{"n_layer": 12, "d_model": 256, "n_experts": 64, "experts_per_token": 2, "d_expert": 160, "d_shared_expert": 0, "activation": "swiglu", "moe_layers": [0, 1, 2, 3, 4, 5, 6, 7, 8, 9, 10, 11], "router_score": "softmax", "normalize_top_k": true, "routed_scale": 1.5, "balance_loss": 0.0182, "balance_bias": false, "router_z_loss": 0.001, "router_bias": true, "init_std_router": 0.0184, "lr_router": 0.00177, "n_head": 2, "n_kv_head": 1, "head_dim": 128, "vocab_size": 8192, "norm": "rmsnorm", "norm_place": "pre", "norm_eps": 1e-05, "positions": "rope", "rope_base": 10000.0, "rope_fraction": 1.0, "qk_norm": false, "attn_scale": 0.0884, "tie_embeddings": false, "parallel_block": false, "extras": ["capped logits"], "init": "normal", "init_std_qkv": 0.0254, "init_std_o": 0.0, "init_std_up": 0.0254, "init_std_down": 0.0, "optimizer": "soap_variant", "lr": 0.00246, "beta1": 0.95, "beta2": 0.95, "weight_decay": 0.06, "lr_head": 0.0059, "grad_clip": 2.0, "warmup_steps": 200, "schedule": "wsd", "decay_fraction": 0.609, "decay_shape": "linear", "final_lr_fraction": 0.0, "batch_tokens": 65536, "seq_len": 512, "doc_mask": true, "train_tokens": 562400000, "steps": 8582, "dataset": "wikipedia_en"}
Below are experts of layer 4 (counted from 0) of a mixture-of-experts language model. Rows are named router (the router's row for the expert) and show model dimensions 0-255. Each number is 128 + 32 x the weight over its row's rms, rounded and kept within 0 to 255. Numbers have three digits each.
After each expert's rows: "raises" lists some tokens whose logits its average output raises strongly, later layers aside. This comes from a sample of Wikipedia text that the model never trained on.

# expert 0
router:107083099076174117143103191180104131146156128114116094118155117148144100097133139114172140147183099147091159061082152099137108104103087170137132121144119138145128123095154101113148107153130182194111134075076126119112123119132121048121148102080105128124214110108171174093147134125153090140115119141160141115127091083119078141129101191125098063109088075162086102150122083119168170185147155162152143085155204118099143122097106128169148122111144127161152131164174126118167094170117151117177136078099084122172115149141147178074147150111145171150175114096132113081172089147103118077122139147070168117094139182076128151156170145086050120088107158162126114126137128144081068133148093094109096139148201161126144159179119192096124171101152108170092090119134198145115119218151153
raises: ".", " |", "\n", " and", " (", ","

# expert 24
router:166067103127147107152117126078048105102168056148106119161147157096109075147158086086152115133143150150100125100085072091127142139099113118142150075144091161138152120086161103083139094145127182124087199129085117094115152122137106107149162166118116100194145052177127130062160143130140136172085166117101080105089143114121132109119144141096098175089103080173109096074146133112152142174120121163154135126211143094123105132130094070136180140104157100118140125130126114114148090086097168135142085111085114123140073151148138149135139160076113151129123124058100070115146198143135210083119153121135130125088152148065103146092154107133087164134183120096187104099197186130119151178125132075146150143179137125184145117169081197135121146092119092190084096140086136143124140137084090
raises: "J", "N", "ir", "H", ".", "ise"

# expert 18
router:153126106090147092141080122128131124140128127118123143081096161114170068165158135082154113130182195158088188140137155134107107117120094124133149099160086128148168142137133110102117137158153157170122123122146169105115120108167053121166124143100164071143151111162124127113169109121050121143101199090071115111073127117122083108088125148078094166087087064180126122101167110110116195174187121162151158145146115141072077085129114132123138204120141188095107213157202186147143094119121161163156127091086134113184125165143152153078179143120161137102136133126126082116161151157171132118146088187137139152121121162094123145129173136165093211123152116121135131081130155134129136151145094106100120144087155152070086120136130145164089134095161120088093038103106108162069147173154049
raises: " and", " (", " was", "i", "ik", "-"

# expert 50
router:195153118091156101112126164151070154152112142129120114171118184121158106148109143120111095106120160180118143075112092091105115148149086221101108124162086176168163157109140115079184116131168162170126127125122139133085141106110084144098120213115133127176176148139124225105102143157107154168116224131107069116090042102100118091129116126145108131143116145116109100102158130132122126150163109140129148070162156106128085103086093113157164119117157186090103084213167092123170086119102160078181147100140103135136117159138186134191153131118124196166148104113148126078160133133096125069061098141136149150097152155132113213120144118120151114082155134123152149128159163151172143166180089096125118129120099123096144161137123167142129101044146119086132071114111081147168124164086116
raises: " the", " a", " his", " two", " three", " an"

# expert 40
router:169113100074130084138152153103113143143146081128147101158160156153183075162105117062112134188134115147113162108129103149086075135113142163125187126198151112137197149113154062115160098092127124168132171154133168118129136119117080115102180178090116128159132139150137194150127136140080078115103113127077103114087079088096078129095080148073105110107155051110084090152098129095176161161112146120161200151153173147077088160078120134109172168117187114132172155145147136138156096158157127039145164109121105118149098150171198205078146120138160154156130100119093111103165151154102155088096070186129175109116178121135103140155148130104160161042120166140107166065159159157167120133156152125113113102152101197132090145151114137199116127125132156110101117129132110146132111155113139
raises: ",", " (", ".", " and"

# expert 58
router:173131100122113121101188162146095128125159106138112117136134166119145112100139145110170097111122126151103150099083097114093110126098075147160131084158142121170184164138162112130117125081146154166071188123117136130133155137133049106112144219119103131161164144187148127103115141119100132128125147111156098107119111118080113127102085133109072149108128091145115104119087090139159132181176118153151153124155175108107085133094109120140161091112115157093139153164148157125149123133082127125173097102074135073143099137164151163166158154123159144115112200019119123108170145192082185099078098184125124181095149115072093124043168110114150144116139207087186099076165196153171118161143102118079051106119148162135137130135068164099129099057159109198144148122093104173176159164164119
raises: "2", "1", "3", "5", "4", "0"

# expert 11
router:168141107059137122121177148155132108128134118105135146154110145179121073153152122141175047155116158173159174096070106122090092127094149152142157150177127103108137152100147068153116150109122119182121072156134179113161144114122111178072123156066079110143161206085164154110096177046101114150117091103096123092083113105126106149153109136133117210164111127110127115104141121096110134135122158119149122073146135153099103157098133112123157191126155135141158167160127193151148097118116162126162113100114125095145130158130174167142173128079195127151154153084140094123123126126151137143111131158074150077098128169131103150099174089043153140075130188068142216117148156119113115163178076114101135168181177174134081160167037159123106165125144114084087125093137168151139117180106123
raises: "-", ",", " and", ".", "–", "/"

# expert 30
router:126140110084135120134161146130084148114191056117097092146102135149148124124104122119130088136104129170101086118099109138094131128113116152146139103122090143094179144139142085096136108127104187149061147120136170069157177129100109099126106220096089110120153166177142162120123129113143105151123131136148126134142053121107127096099062206097113195073101111132147105102160096123155169133099132126142176160154111101081130119117095065171122182116165116105145140111124138121172114102088163076132094095040087116198102168214201153090158144097113165143137139098129059065103167152113145137090065149088130119131108170111095110114161118027102136106116153079139192134145159112150079159126079136127126085095127111140161119166086161138084110113133113116066146074144164156146171157121083
raises: ",", ".", " (", " and", "\n", " in"

# expert 38
router:136092097113129118119132185159134111133188105146087142130102162113127077130149085111183112113152169147091113133055107091149092196129130105169136129060084124172193128131147113104174121140149207109127140079129117097107167122128151203138140207104070189138169086123141154111155126139152147145127187105069113104141105105158121054147094146099102123115124099097129097131204156114180111171184166127138156133188133124090082170080117062168141171146152116144177106162155217135169153128080109134207108081115077118148099120132143111089137162143149159149153118107125065125134172134104163154098132186145154143129165149097071153116171104101135135108175140069103167086137162104098117151143112126141124170157119121143131149148085149113102127091167125159079173099101131200170120119124078
raises: "s", ".", ",", "-", "er", " and"

# expert 25
router:183154111125165079145134161117156080166167123148104091182100128091162118148113099142129072160123132172096166122093135114076100152145118165143175117159124175144130179070146134104140145122124156154142147082146159097084142147116106099125142119105090128178134133137130103118170122106110093160063133112085110127155076060124181146143123134141058109088087110141111093113083108109144145169114093133181153149144139114118100143105101107169169164050167218102134134126152193052188125112091152108085174105137117134106068139125098178139153173107140198091150123121085082106132168128149171102035079169126142088079123144143108139090204123126040117065175114155159174121148206202128144140170158128131117143139099116145086140130115115129133140149169122146148083119121150159136155177156153
raises: ",", ".", ";", " and", "\n", " 18"

# expert 23
router:183108105077142101153181147173131136144214123193100089129126102178194110152124114074133150157134177153122121071111136126126092074161086081152141113150093107157162125150118096084132098177219127206123159109082178100112156105113121137150098109089147133165165152166134117090119139114113150122145138103078118101179127097142132127094096149121091147107121117059092166114084132143101136200153152161134146136123150127124150135089104045143139150114138159108140107164098099086123133121136141109131137084122147133131109108124124142199139159107135133082146143073129098078135156189094143145098143129099124095098131121114074114126162071079058158114124233064162182078167132146163143095120092085076128094144119115077120114148093139171151098121168081157058115112115130180150172182080177
raises: "s", ".", ",", " and", "-", " of"

# expert 45
router:150118111111114111157141107120146076175157113115099130125114166125165120174105130147184108148130109173111123134107117106090117156109093174190111095128114163125148168111150081108180113117092112186110150109096146116099112094109153104093137131097105123136107201139132172109168132106120139211147115093135101121127101079112129128189078145087088120106189117107087075132140125113157111126210102205127176067114148112149112081098101143141122145074149141154093206110109108135216089085089095066125139088121116136133102148166198156093176162124080136179172078070084128136137181145123114134118087146120151048120125115118095148118133136130149132074157193183126159131177204165116146123179121075067101093147140111125118202145097225128114101124126110136103117131116130152104184163128112
raises: ",", "-", " in", ".", " and", " ("

# expert 1
router:099083110097102071165130107137104172155114071187139104108120145123126135187083130118188065142194143159127192146101129141073104127120164122149156146186171161159162159130146101105153105139159137168120156088133141121071219102148109115128129122115085105132145143117111150102118160128124049194078141076107120064091140107113127165167075189115085101150037161141127129172081150143154138124137147118164161110144167101120084104149108085166131171109171176109148101159102171036141077119120129113136116083124141081144105180145140147128134170134108101156119097089106097143143184090166166164053098163122128099073146154119126167122154071147089163073166184119130154147114104185138155117133085144124136100160135094151089150130102172140066177099139093149108115139113116145146122154178080
raises: ",", " the", " in", ".", " of", ";"

# expert 9
router:135050100110163142121171152158135120164187136139119096159112213157144076121173124124124108151171096170136143085094125071058122141109138186120143126132145131134206156090164107123194134147201131198061172093146172125132133123111092134114112239105104110178161150098132137124167153110109103109134123111120112142159101074127080117126133201112097123097159143119098114151158138134134139113201135145151167115141126117082125114107100126114129191122137117125165157190162161142112138134123135115131099112051110120124070141170186240136189163117141193113140148089115149116132165190144158105075113187152151153114102135103105169093140092143101137083133167081171125095128159162113098152149113101111106142157157131158136206152105166117139175119170097174126142111130126132134119185140087
raises: " with", " after", " following"

# expert 26
router:127095107101138116102139142152095165155138131139076162174065175121158115103116152116142131137149220125080133068124155100081086103115053191090178125176128134146157139036128095110143082067086098144116143099077192126116189147108139149062137121068095123153151119132083091135149169085098127111139128083141135088096118088119142124126084136150140116150099143105051130137096096102112130169127169107155154126132118152128078118131118133167179126114184180144112111138146115163186099089111105140135179102116134121165130141173141187106149141109170109062144133125075103135152165099114210118106059126162129116119117106147115124105144078108135128094101160157144130088187125174092124109141129091107072169175161092172168168126107125132054117078208092170093115091098125175151122166081114
raises: "-", " and", ",", ".", "ly", " of"

# expert 15
router:167134105097149135182165162123094185147177104163101140164145180113165095128126091115163090166141141188103137127120124113125097148060088108182182098128105130166130158124156084131155054105132163186126109109093151064133134123075074113119146140112109134133155091148115190128096130127158095169091182119146107084103136115140167113090052149112103169115124051123136111117131109125134129175153154146177154152149171094111120101076100129165133127099109139078153121149136099128190065142109213100135139095095138111143104207142205171152135218125180141090151086093119113097145143171175154109072127151123159098053140150096121174139150109105150112067151134078154178099180194177129106137161116078098123132154180145142168110175115161122110117127145130154088072084123143133126135142149137
raises: ",", "-", "–", ".", " (", "9"

# expert 21
router:121050099142143098182119143173067107132143161184118116133093162159156137121177127065160133185168115132117114101126132071119122145134095121099237114098088152116181120058168123085144081126196174123142181155096129111117136113093135128147151192094069144169128110120061180116161158127118091157117192081093092117103107128134164083123097149106125146145079133166114079087104113115180160156176116123189142130184117078138088113124093104146168173126144186049124176153142170104129139138077101130131150106084072102139081157175107158120142144168230153100128137131153109071162133117142161094104122140180147070119159133117102110073144101133136142108149117151198158121138142143149087171127127082158129127155135132144127118148120116125088132125142079183084102118086124162131158117091101
raises: "t", "s", "ti", "th", "ce", "g"

# expert 17
router:134066094087132124165103113157113184131177104162139111111092142136160126117182072106171083120140129151088104158079123119143080144102115123183220107179114172121165148093168092105116127115167139141193155126057153095079120106115146107068156124103139118177159057163121126109156114136170105171132131100122054124150150115142151073123109148103098137117174000124133117111140133124148148163132126136147170117205089155111092099124125110066141123089118178099125122130152104145103121151101159123164129106065076124107104156145106164091108160131126142131152135139104090097165160175128179139098087129166114098122162149078120180095156075118113149082115156113129184128152119172151125196157097098100128135119123100079135172137130125192109125080140091200113133140068095168087163155051102
raises: "e", "s", "a", "ing", "es", "i"

# expert 22
router:110090113097147056205141128105092087161125095172100102121132183149156086137207123059137129150187133157101149095084100110133090106113073140125142099148089148144116152138151077072108135084175136127105112075090141103115119125128083111077140217096092134182159144131136114104125140141157139165098173100093055082175093112120084119083071149095089101118118091125126114119112133153174159118160121151170179140163178131158128168125084103100115135107169113126175154143106195086148078123101145071154129074122111090120102134155238144092148138156130137053158126118046118080153173166094144130103102168132128111096131164116063168097168114103114134092151158116166121113153182144131118133172125100090099134129149123136104137110117112146095152116143116164120105059086121165122126190086098
raises: "\n", "\n\n", " -", ")", " as", "ook"

# expert 7
router:112101102051172106123191109135139173123133125160094141128162140147163115109128143108165169141144160134117138130110115089116118196072084141053140117163088158160171158104132088123152112131103138095101130064111139083082116080134126110077125154115116145142167116107115170102134166120133086163073134119086125114132072090105131110148099210086097106103130110153118073096098130127104125126116158167175207139136150118087112127092093141109166135115134128136148113114110105129188115117122167111176049084096122102186107130161210140078193144077138153133153139088103102133136197132105132142116076111079111181092145090123083117089127132067125137091121183169143159079121173111190066143178113122119038156140126147145105151190112155163077152111136086115119151120112135135137097186109027
raises: ".", ",", " of", " and", ";", " in"

# expert 59
router:134117122120160100152188165113092127167225112146104090086127166127174121168117094102170099145130164187106127090162092108104097163138088147184139113181113172171188176106171108086102102109125131163147168102107143089119115133129136137095151169094103083186141141168139152128106141107114123149098187142140117082138131083141170127119135139143085176150200143141066093098142111082115114139117182157163140122165157071142111157119114118176099168140125147126121195177105133158096102147129147109168118110070069092165102139161126140158135147066122128096191131103129139117143160181080168088075088153136141110119127129108111152089171088123114156064116163092129108109184166169144100146123133077098092106200161149150108194160053175175087106076141096199082104095095141144129089149115148
raises: "-", " in", " and"

# expert 28
router:180133124121142131165143147104100109155142121188107082138135129169173126133144097089120128174125161152102186084100127092097086127100095159112208098121131149171146133112157114102161140107122156185108112132086133132076134101079068121137215138091132164130146135161116164085163163118114067201102116076067153096139150114154103125148135122070076134092160089098093083139153153138135160129124188134183144139142149136111089085069114135099181154126184136110151175128154116087128077125100145074187134104134078078172118136149117135142155185111155129086201125109131141121198132200153113138062076207083159137101147166160105175045137109109086130078152142095140139032132119131111102121160109081102096108147164127134105114127113099155116145106168070118100087132116099157088116145114128
raises: " same", " latter", " first", " original"

# expert 32
router:130102108130136079097110138148117075154140125230134091120117178174158137123165144116162070154132147183127212075163123149141085159084145149143115086160119120163137187103156067136137083095146147171107169062157154148094173160079117088080102160091087106117147121178125148094114169169147107142099143074113080096151079095121135189114082160119107135123117173099125083094134086074130153151114155094171155141142185138110073131105087136247167163127131142129130110116110140130162075156084144129160110108102063117149120170183176172101185138155141143099161158149123113099147095163168151078118091150159186069097145150173115139147120117098118134126146175117164116104101126124151073131138111131108131135146093179108121144149086174134127141123190115154098073118122108171125148138094198
raises: ".", "-", ",", " (", " and", " in"

# expert 53
router:207071103107126098121159159121053185141159049110092095122178144174113100126125099131191135128178109171118131079175155178110085177117116157080155115148127177136131187106120034150146116120194146163118133103120123083080149117077063089088158194111118111193124140114129129127150149118094098157134123106161141129117130101114111176155051133109099144064084150119123148131103131091126160137144104171130164120185196068113106141082104132181121160073154148104108110150197137092129107093122165118152102095112089076144101164146164127116171139136122136104168112091122105142107135145115160095102144151093176107156141142165105142138178106130095134108170169100216115069121145188088111136112117071097107092184107138116143155135066098169156140121151117133147152103089173128137152145089149
raises: "ly", "-", ".", " and", ",", " in"

# expert 8
router:116116104130154118147145152108121149203138105178083108130167151144125113144155136143163112177142110146121165096132060094065106092101127146150158100173114121159188123128160101097176076123139185116153147169105167060136137122151107162085116154075098109097174131129126159085115187080166123159098192089096127043120128081139092115093135192112106131135150186198125104121149103106107165195132147112138177137136192137131083156112096096119172120111155168122142166163161140145182074143109133076140117112073081194153106179164190123121162168093153147107135139116064089119132165190090112090123085157125090108127100127166125144102169115104099172111166152074164153108155145175130167190122136104130103145182105130076091137141101177145125174133165160097121165161096055120134122163108099
raises: ",", "-", ".", "\n", " and", " ("

# expert 10
router:154119103119137119141103172126094124134139076133082149128153148117144138122154050094158103146158133137095143141053102056141105162091132147145168078134025155122169131063177121079124092064162133104117162100093107092104154139111104104092148170127134102164136054161106133140196122133138113186125172105098035073112136088070171080072095164116110113121177099156127158125150106115136133126160158151160145125171112161120107170133094082081163125110165140071132166145108164080102065119121177129124082115138058075119088170167114122145156154106117149152137131104152118107150140134113180128104106155176152132098199128098092154104178099131084183122202126088138119116143192130150140186172092108126143122130163163163161118122124134105104094116153087191096094122089190138115152157132141
raises: "on", "eg", "y", "e", "ec"

# expert 49
router:178109101106164115149137200137135121130162106146093090092116153176123136117188077135151129159114129149111118115088081046145107132083096130129176111116085151115132146097168116072198117122156183157112155138114179117126173140092114078158128179107136062141149132150116178126113127100114088135095169099121102095147105114143176090155109179138102135127173093162046082050089115081176207122139150112161132065171151088084109080110073138101155121116150144081173119151132190110132115087109164123091153115063086104117129116138132129060157156122143118134111168120133079085144146144142176143103133145128159069119116196118130163151162051107112119099164163154122115132135147143152076130158089108141114176125136156168157156205112152097080128118115102168072133060121190151123162137125074
raises: ",", ".", " and", "s", "-", " in"

# expert 14
router:150090103068153129123194151109052110170164071128085121146090138099108103135169093115149060126123127166105157158080086147105080208123127157115179096176087168161149139132179099120125098104177134169134117126098147113146143127159069152097137126100071131161141127091140181084123133139121116186151109077117103128116121078157075036149148131087073206136123118180118106089048126122176097129158170111201141117129163118119106091088107104136126127064153138102149086156158115115117155099141117078106101095114109148120116142177126162154181147092122162129163139144074069150157166142107126112109141128116142108097159129062102152118189140103099168145134147122155172112136147154126088125158118154035135091134132143099114146121087249151137099120141105134115103124116136144093085150075099
raises: "ing", " and", "W", "-", "ed", ","

# expert 55
router:136081106088116095133139152029126129137133071140106145130115140127167070137125118124163109160177103156130151119081065106091101133146099164140134116130100135152182147098129123097132168046133182138104105144129132083096147092148114141101142142113156137131151142148126197152141131123123156149084165122121105131136145074103161099076070212107076114100159135106093149110129110155120159123138151147151180071086161111115114101118098116088134142128179128110116086191066138120130171108108134097133120113066140132157056221139149159050182143036115159063153158115146071112149112165127185119087156196151138135115149137082124187107164128089122156134139117087162149128130123141172092123198123137107100028116106186158132150153091142104101142111178101146142140104102121162153135152122048
raises: " of", ".", " in", " for", "s", ","

# expert 3
router:154123113096182102148165174159160153165138108164135054077172190184123099139112094126171094132145127165097149130144148114065119116134068157181143095141123128189145152131145119141150095167148132156143119129081208140073165104085102179059171141070096058160133122111103116125139131090134108161130127087114100098132065144121107120183092147099093106147143115117097119165133094132130105097101142164125146072140172126080107113107078080124166173090103105091156087148085118098197133127126161096200143092113128077136120104116194190127143184138162100079199124146124132122163142110083096108122125130139117091109135162118090216129126111079089136118124176138117161080143183160125107100154136045123093132123069176156128112170116164161110163077145110139116158110078149150169106182130115
raises: ".", " in", ",", " and", " the"

# expert 35
router:097136110094193093151102190140132123142112077139109069137078157139148061188116093122170117121152128151134166110101100096128115182112116191160152070141089099184157126085161093141170144109116178166160145157125181076117109075065114041089115143078085097148140129101103139070148172091096132154106105111124084129167098114172075103048119192094096161057127113104104115102101125113160116160110103144147180120117172127077092153053094181145172173111127160151133158151100120109206061092112149080136116108114104119141126151165181151155149145115122123144121126150107118137143150179125129105121154139141160139160156140150056169157133137078080132100161132140148168102143121117109152142117112074100136163084146097141143125174108160115136096079163102148137093107127121141105132223099076
raises: "-", "ly", "–", " to", " for", "."

# expert 2
router:166132099127136148137103173145100139198134104172095108136100129149137099129149124101123055091117184136105121103152129144151121147146094143157139113129122169173178167101142084129151131103139178167088168116141170088134165119109089098093168177108033093129114110143106166079150158078145118140099143108072122121141108087124118109068117156118079160057128140197076139093121132148119163148181169177151166142192155131126106183135080124109145135083178163077151128149150111152219133137053143162133152084138139075167107187122154130077119164072098133137139150142097123090167192148121151065073110145060159142096139126090106121072121122087113138063150149110150130067161126178135072137128108086114105096155126131118088130205075133148121163110165073129109095129136161182122169143114125
raises: ".", "–", " and", " (", ",", ";"

# expert 4
router:165102113071140106139136169165141132154170135137103092175161167122158061188144080124189158107136170157113123110121138068068075153118111139176165079108088158113195113108143077116165113114152153153143115140075117070131128114112124158111129188097119142176153168162139121039153152135107124155118155106064094089109118104107159112112127212126090124099153096119092105116147103105160115189147165140148217151105171151105076109099089087152094158129155143118139139158154168093155096127100153110130115087089097121154100178162193134073107185118093171103118120047107081117151147150131115082064077131148139108143104129108089160094153105073094144098112134175154169064159174163110116145165125098113113121160118092160114144134088171110077140082170123143078135105124137179081159135097130
raises: ".", "\n\n", "\n", ",", " |", " and"

# expert 47
router:164092109121128118118172164143108125186130129166132097155148119185191034133138115084141100142156132171080165119093133132052134182094143192138150088163101157114191177058138120122129104147136125125129133107131177118097181085115135106088135192101113102144161106116147121128125126097156149120143132098130111090128136070130112142150079186103093131123174093094072141114121113081120159202121150114148159074156126104150127142098043100189136202054163145135179162196158130148170136113090145101148106085093117136129073141164161178119172160086147148161136136081102139082120148153151135103075145128109190131103134134085095142090162046101122133129127146113101145113124210127147130124108076135116129153137120125157136154125107173122093163063203116112117131138118106167158112210101093
raises: "\n", "  ", " —", " (", "\n\n", " –"

# expert 6
router:164119098090118105140154130157149087162174124121132123090180135121140117118142130117128127180191125165154216163066156110088112144105108180112142083160100133176120141122138128114142085142169199169092113108111156065123103104100144096106109175104091151134152111101171114087131138103132106200145147101092120102156144101086122094121088130049085175127187118106114088121081111088124125086126169110141145135141206112044138190139116131125124169102134113078110074111068146075176128106074183109121154096091121166116137170143145139100151149076148137149141088089127100126145178130099139133106145131094140163041111209081110206092131109101129180079126151135126144108131140146106126147231131115074127101168142125133089132126076153117114141127148069182106116076090151161159167143121102
raises: ".", " in", " to", " on", "\n", ","

# expert 62
router:123055099090140133160132168125100105135147105139107084142084155166134066187134090166121150133104186175091126080033100081110073179131154160153161105153159128179171142083130079107113122147144150151112162179156165125094136088077155133114126185097144122165144152127114085102155132125092085131125168134102113065053154135118075093152148132097082156140078108131129123103144082099121187164158100130167159154139147103120115177063072120116130128073177119115132172125115138077176096129066117075134102093115105135155107140200150134115127143094106174165136159101121101050145139151143146112114090109115154112111156167135124130081175110117110128079177158081136111085149185166099157151164156134074071078119165099153115121159077141174121131088176104129116120076102162175133134181096162
raises: ".", ",", " and", " (", " in", ";"

# expert 61
router:154123091083131068118137167128089172153154080183067126135094124162137065142097135124179086156143146153120187102085140096128107132098101190207151064117075140185150150110166093105130070149170141150174165109120143113119128099096108116041139142116130108165120160139108119092130146122071084131069181099147077102182099106125109099095127161107110121130097102163151121064150134086166161142138154130162155118134138143141114091130099106120113121090175130076140129174184154136185096162105151098137130090112136112142108151160185170120190127148095132155165133094112102116191165195144159130111056152152118100108139125093087159087180135051129130123124143103131183114144131162193096117175035077139090063126159115171170137131100132118117091133154099149110079084116118163090119156112114
raises: " of", "s", ".", ",", " in", ";"

# expert 52
router:131105090122129080141176140156113106202161080103092066136146143166117108153186123097146089148158165174121197135113079083092081203147123134179169073184115143107192127078135104104182124134146164134086145189092144118116159085106127070118167157095063102135160093155122181048199133126066131135145150124135132088139127089112118120141079126098112109121136099129118128144128097076159123140129174155148145127147163140123085137062106060169122171122143139123154120153154114156138064114119121141142118118102099108132113146152207127068141211119165128132165120137123092110135166151120171126092145160145151124088156179129107135062151145128129099052131150069165185068164135151182130131140112048122076148122180169165141139128087141153114095111136111178147116117118167156099105148153122
raises: "|", "-", " step"

# expert 37
router:126100098081137106141143131100089160197190130123080114180175133098133080137154154158126124174111152143103122134144075120047099152103134154098120090179111147111141115102121086109192073091159181168126125082132120121111168135152135160130133146105132147111169108200079107107152124103142120143059153091106099125128105102093126126086104167117088131090220144128076162113059119103149103102117162182166186110120183112176098110123105081074156121101125122118148163149135120143133082115109119103159079099099106117140120141210165166100161112163164174102190156143120115136145142143142159080101114144189195152100158137110098162034200110098120154092116135119215127100153103194137143121154150094150093087122122131136106151126122100151091108090148106195113138080076098166148136134096083
raises: "-", "s", " and", "le", " in", "."

# expert 46
router:126089115122123094125128159162107172142198136132127136095131159142177125151141118112164121141141138160135170098114137151059090170109126174137204128131072125202112154108134114157172155106147126140092131131141166135093116118063065119121131099082072061184156155103143164102143121099075099148120115135148128050084106108118113127131131141094127129121186091141144077185140109123121139120114188097127143130144161100133151137122148095137139152125172161070164211229144171112151111140111134087142095089117126126139114119155170144111133151088136207053145132127114072132122168190108152086096109165176196144111162153137099139044120074120141157125219160165098136118167151172146126092127101146122129109119204110152097148113092149145142160123139080175092120149137127132209137199091097
raises: " the", " a", " an", " its", " his", " their"

# expert 51
router:168095110120115127129112136100092113158147130158127123137154142102145118190127127140133113124146157169133125094057079120122111105100075143144134115101130130166143132142156120124162101121116178137109139067143140119130118097139110152104178209122084125255138120121158178094123209105153092159080127052115102122131134082107127112115106189113075118114128087146088097140104112120129187161132146174132151135128150124068090129113090130128170113124144153121129132185127135069130134065111165132122115102114124082140118159190091184089185172109131154074177124116139120132137170168147159084023074141169137139103151136151043142100194028110132143140139113109136121112131127189140151132136118043051132103126119122135142154143080167166118171103156105128105087116067122140177165183108119
raises: "=", "\n\n", "\n", "The", "In", "H"

# expert 33
router:177109097100125107120134118108167141145148119119134129159073145158137119146138063085167101155139138155083122136137090041095098127112105124104157117126115162201150118098153147103182123105171181128103107120074122142126122068101130093135206120130140089162184101125138155085167167128074109150124140112132106151190143129110064095149122143050109143121119050155158120128105092089157131168161158120169156142148094092095090131133091120084184197113167161078229118137093121075164090118089158137156092105095099085127133180150109104105165130128161200114132144093087115150136162142114160111108077151197174109113131142113116137113163134117086201114173142130153103124160136141139099167150168132085131109163188159142119127182090194125144137116133077153101144078130108168150173119068053
raises: " the", " |", " and", "=", ":", "."

# expert 20
router:202081081112194141150169137174071121185149119103097132205126140157139076143175104112136104129144148139126124063099104114088088121147129213176137106148088130144145132108139119099184131157172166131093146100094114112089142113113112129122166116102152128125153115109126187097121143106097090128090213122102134129102137093112095120053092131116088122172175106112102142130169108112167130111106111151147150158160140096121112121090079143097124181158165085096115189163061159158126099118117153157105146102083102132139091176182158169122140149115121130129166130156097124129157166170128226115072144143135145095083150152025111130142181100091115170080149148141145153061147186178135126142198114091118125158149113166144137144148084111164114150116187111093096074123101109153120168184073101
raises: "air", "in", "are", "I", "ag", "T"

# expert 34
router:170074104086138087166134160129086095146176122167076058112162154175181102154141120091112094118141195154103112090132093075068101148115052131187138131136087162184147134088138117097160076065140185170090145170161125120110155115086102090106145122082156097153149127158118116098173140104100084139125171116088127142093105118127154114095074148067071120145136109115147130134068095141184198188119118121155177153139139108097079134103142140076143145094155141120177121117134151115134155105086119101124123091120106132119092164126093147086169146116137128125108137189141116036130140194169131113096170118107165050080111156127101116105180148125114168130218153098142156116191147140128123161152106111114086089165111102135095130178087149115103147126157088117140088112104104152114203122128067
raises: ",", " in", " |", ".", " and", " ("

# expert 41
router:104140113114153062109145143113065153138171079099111089132129188139164140145122118080122088095154133130128112112119125117135070150090054172179131101099103136148131127101154115149250106151162188148093135138111133096117098106103095058098160102102148087193131123141135134111206161141149111155115150127110122121101125097122125086100086146086117092084149148139072101144142128089172158133181152110134138094127105097079103125141120106116164201138181173136139131204100138090146102092117215142167092097102118106162053189122130162125162129126142138150110125136034062085132162113127194097111152182143132124141150128081112154120134146139073211172161094134162131133170128118179126160117130115140100163140135133168150132158091189130106142108142113143135108089069052139120111173123089
raises: "ust", "ter", "ug", "ight"